{
  "n_layer": 9,
  "d_model": 192,
  "n_experts": 40,
  "experts_per_token": 2,
  "d_expert": 128,
  "d_shared_expert": 0,
  "activation": "swiglu",
  "moe_layers": [0, 1, 2, 3, 4, 5, 6, 7, 8],
  "router_score": "softmax",
  "normalize_top_k": false,
  "routed_scale": 4.92,
  "balance_loss": 0.000302,
  "balance_bias": true,
  "router_bias": true,
  "init_std_router": 0.00701,
  "lr_router": 0.000962,
  "n_head": 2,
  "n_kv_head": 1,
  "head_dim": 96,
  "vocab_size": 8192,
  "norm": "rmsnorm",
  "norm_place": "pre",
  "norm_eps": 1e-06,
  "positions": "rope",
  "rope_base": 49100.0,
  "rope_fraction": 1.0,
  "qk_norm": true,
  "attn_scale": 0.102,
  "tie_embeddings": false,
  "parallel_block": false,
  "init": "trunc",
  "init_std_qkv": 0.0377,
  "init_std_o": 0.00889,
  "init_std_up": 0.0377,
  "init_std_down": 0.00444,
  "optimizer": "soap_variant",
  "lr": 0.0045,
  "beta1": 0.95,
  "beta2": 0.99,
  "weight_decay": 0.067,
  "lr_head": 0.00946,
  "grad_clip": 2.0,
  "warmup_steps": 56,
  "schedule": "wsd",
  "decay_fraction": 0.723,
  "decay_shape": "pow",
  "final_lr_fraction": 0.0,
  "batch_tokens": 131072,
  "seq_len": 1024,
  "doc_mask": true,
  "train_tokens": 388700000,
  "steps": 2966,
  "dataset": "wikipedia_en"
}
Below are experts of layer 2 (counted from 0) of a mixture-of-experts language model. Rows are named router (the router's row for the expert) and show model dimensions 0-191. Each number is 50 + 10 x the weight over its row's rms, rounded and kept within 0 to 99.
Before each expert's rows: "comes before" lists some tokens at least twice as common just after its tokens as in all text; "raises" lists some tokens whose logits its average output raises strongly, later layers aside. This comes from a sample of Wikipedia text that the model never trained on. Tokens count by the router's weight.

# expert 22
comes before: " |", ".7", ".5", ".3", ".2", ".6"
raises: "00", "000", " |", ".7", ".8", "\n"
router:52 63 67 53 50 30 43 46 47 61 43 49 58 55 62 55 58 37 55 42 59 40 47 55 50 49 41 42 56 47 49 69 54 51 52 51 41 48 42 56 53 43 59 47 42 68 49 45 24 62 52 32 66 41 55 45 45 53 62 42 60 46 66 40 59 35 56 39 56 37 55 53 65 61 59 64 49 57 63 62 59 49 62 47 42 51 66 41 34 64 42 48 42 62 43 45 40 45 56 56 49 46 51 37 60 58 51 39 49 47 61 56 59 47 52 60 57 29 52 61 54 75 34 47 62 50 63 71 34 48 28 43 66 47 55 40 61 43 51 51 50 50 38 37 38 51 47 28 54 54 64 39 45 46 46 50 61 65 42 35 49 62 37 41 35 48 52 34 43 25 58 61 69 40 44 42 54 51 41 59 48 42 29 50 37 50 31 62 49 65 39 39

# expert 10
comes before: " the", " to", " in", " by", " a", " on"
raises: "/", " in", " a", ":", ";", " |"
router:63 55 49 43 53 51 63 56 45 70 52 34 48 39 38 62 71 31 31 44 47 62 46 62 50 52 55 61 36 62 59 47 69 46 51 50 51 50 50 42 51 66 39 64 53 42 57 44 62 47 41 66 60 55 50 44 57 49 48 45 32 51 36 60 43 46 49 60 46 47 34 50 62 56 55 41 42 63 42 66 57 47 49 53 52 47 41 38 68 46 61 50 60 49 36 57 51 63 41 60 37 31 66 38 56 50 35 62 50 33 43 36 35 42 48 53 44 36 68 47 45 34 60 42 34 44 56 52 64 53 49 56 37 37 55 54 47 68 40 53 42 52 61 40 51 52 64 59 72 64 46 51 61 59 38 53 52 60 54 28 57 32 59 50 40 38 32 71 57 54 60 45 44 43 49 32 69 57 38 46 30 52 44 59 56 59 47 51 56 57 42 43

# expert 8
comes before: "ing", "ed", "s", ",", "er", "."
raises: " of", ",", ".", " in", " and", ":"
router:45 41 47 43 46 59 71 42 41 60 51 42 65 46 54 61 43 54 26 41 50 61 64 35 57 67 57 61 56 51 56 61 52 47 39 43 48 55 51 42 68 42 51 56 43 58 53 61 57 57 46 40 45 66 55 44 48 54 49 52 57 53 30 48 44 48 48 42 51 47 45 26 39 58 56 59 21 39 48 71 38 67 64 48 39 44 37 74 46 36 52 50 36 43 59 37 65 47 38 59 46 52 51 34 28 53 46 38 40 53 48 32 54 60 42 37 48 35 43 37 45 69 57 55 35 59 36 41 45 36 44 38 66 62 46 49 57 52 60 54 42 59 50 58 54 49 51 50 62 58 38 58 47 43 42 53 47 42 55 52 57 29 52 53 54 35 53 63 47 53 47 56 38 47 50 33 30 67 36 36 61 56 47 43 69 48 43 34 48 61 54 37

# expert 7
comes before: "\n", " a", " was", " also", " an", " is"
raises: "\n", " a", " an", " also"
router:49 66 47 47 72 62 50 52 39 48 51 63 54 39 59 71 64 59 67 52 54 38 42 50 66 60 45 51 62 30 44 60 36 41 34 51 68 49 34 61 50 45 53 70 42 67 56 57 46 43 67 53 58 49 58 54 37 37 57 48 39 61 73 40 70 45 43 41 51 52 41 39 59 50 48 45 63 66 56 36 42 30 46 53 55 40 56 61 62 37 51 49 61 51 54 59 42 39 47 39 42 52 55 63 54 53 55 61 52 56 40 56 53 65 46 58 29 57 58 48 67 44 46 36 67 47 43 50 44 37 60 41 42 57 46 47 53 33 67 46 61 46 40 59 61 59 66 44 37 51 66 41 43 55 57 47 45 69 37 49 40 58 56 50 42 46 53 34 36 66 34 61 55 41 55 46 56 42 45 52 40 52 36 41 48 41 41 53 43 41 45 26

# expert 24
comes before: " of", ".", " was", " in", ",", " and"
raises: "\n", " in", ".", " of", ":", " a"
router:69 59 46 46 67 30 41 60 61 45 47 52 53 48 44 53 37 57 54 48 62 53 28 57 51 54 42 61 43 42 46 63 63 54 34 52 68 52 52 66 50 61 41 40 53 50 48 39 54 42 55 40 50 47 42 65 62 31 44 44 55 60 36 58 46 51 57 42 50 48 35 53 46 34 38 55 65 47 53 37 39 26 56 40 41 39 51 62 62 56 45 60 55 68 41 48 51 55 69 54 43 42 43 46 52 56 53 59 46 30 56 44 56 53 36 66 50 45 67 43 56 74 48 58 45 57 54 34 43 48 36 65 50 46 61 38 37 58 57 39 55 57 64 59 38 61 51 50 67 42 58 50 54 37 54 49 35 55 49 59 36 50 37 32 59 47 50 44 46 50 32 60 53 46 66 46 64 47 45 71 37 45 31 59 74 42 61 75 53 48 45 64

# expert 2
comes before: " of", " and", " in", " to", " were", " for"
raises: " in", "\n", " of"
router:42 52 38 44 38 52 44 38 54 54 44 52 62 56 47 43 63 49 39 61 47 47 50 58 58 67 45 64 59 61 56 46 55 63 53 46 49 51 58 35 43 62 51 31 65 45 58 40 57 42 49 75 32 63 54 45 42 67 53 36 41 61 54 47 40 39 43 56 54 26 35 33 60 49 55 59 43 37 55 47 62 55 50 48 52 53 52 53 56 42 37 56 44 57 52 55 68 42 67 62 57 31 63 41 62 38 48 62 63 40 69 47 43 36 45 54 63 45 52 46 46 59 47 44 42 51 52 37 67 27 39 50 39 51 72 51 36 55 59 27 47 48 47 57 47 63 54 64 56 48 47 33 48 41 39 46 62 36 52 48 41 46 35 51 54 41 35 55 36 61 31 41 43 54 63 60 50 31 42 62 54 45 55 43 57 28 66 31 61 42 46 60

# expert 35
comes before: "\n", " The", " He", " In", " It", "4"
raises: "\n", "5", "\"", "3", "2", "'"
router:46 49 53 46 63 58 59 58 42 35 52 54 45 54 37 65 38 52 47 63 64 65 35 67 45 54 42 30 56 53 58 61 33 47 61 53 65 41 42 56 42 59 39 47 43 49 50 55 28 55 49 57 53 39 68 61 50 43 47 58 43 64 67 46 64 51 58 47 55 49 33 50 55 56 53 63 52 61 64 33 55 51 48 37 34 51 68 38 38 69 58 57 58 54 37 41 56 45 42 36 31 71 37 51 65 68 45 48 40 51 50 57 61 49 55 50 48 70 64 43 66 39 40 45 69 47 52 60 52 55 42 52 39 61 53 36 43 57 72 45 45 61 52 42 55 52 57 44 42 60 47 64 46 49 48 56 54 64 59 60 40 54 51 41 39 53 51 38 25 49 54 54 73 32 53 52 53 33 55 58 51 39 33 62 41 62 48 45 48 56 53 30

# expert 13
comes before: " |", ":", "–201", "),", "–19", ";"
raises: "\n", " and", " –", "–20", " -", "-"
router:52 62 38 40 69 66 48 66 44 37 35 49 39 62 63 53 51 60 49 62 57 49 31 63 51 64 46 31 70 44 41 47 43 53 33 47 45 63 48 55 51 65 44 63 38 61 63 53 45 59 70 39 51 48 42 61 57 57 68 55 49 62 64 45 67 65 56 39 41 49 55 48 47 34 53 45 47 44 59 62 50 25 38 56 48 39 42 31 44 46 64 53 66 57 55 48 42 43 59 48 58 42 57 45 60 62 44 50 62 32 63 62 58 44 49 55 53 61 47 54 56 55 35 43 62 41 64 66 43 61 41 69 59 68 34 53 37 51 44 62 45 62 46 47 58 48 54 45 55 53 45 62 42 37 53 44 44 50 45 42 43 42 49 26 56 61 32 49 36 50 53 56 57 51 62 37 61 29 40 45 56 50 40 54 41 37 36 65 61 41 48 49

# expert 28
comes before: "-", "|", "\n", "The", "In", "==="
raises: "-", "\n", "|", "\"", "===", "The"
router:58 64 62 62 41 55 39 49 41 53 49 52 54 34 64 64 55 62 63 55 59 40 38 51 62 53 49 51 41 51 50 39 62 41 56 60 63 60 51 59 38 36 44 55 43 46 46 44 33 60 40 29 63 29 62 37 38 54 51 41 51 48 66 45 61 62 58 29 55 37 48 42 53 56 59 47 41 65 62 60 44 39 46 37 53 51 51 41 60 35 60 62 46 47 53 35 55 38 63 45 41 65 44 35 61 44 38 63 38 37 61 63 64 58 48 54 54 65 55 51 56 40 37 53 58 57 40 38 35 62 30 59 61 58 58 40 36 49 44 36 60 66 66 60 55 69 44 40 37 63 67 50 56 44 64 59 63 57 45 64 60 36 62 40 54 38 39 39 46 53 66 57 60 39 47 37 56 39 50 40 54 58 42 50 44 56 62 47 47 61 53 44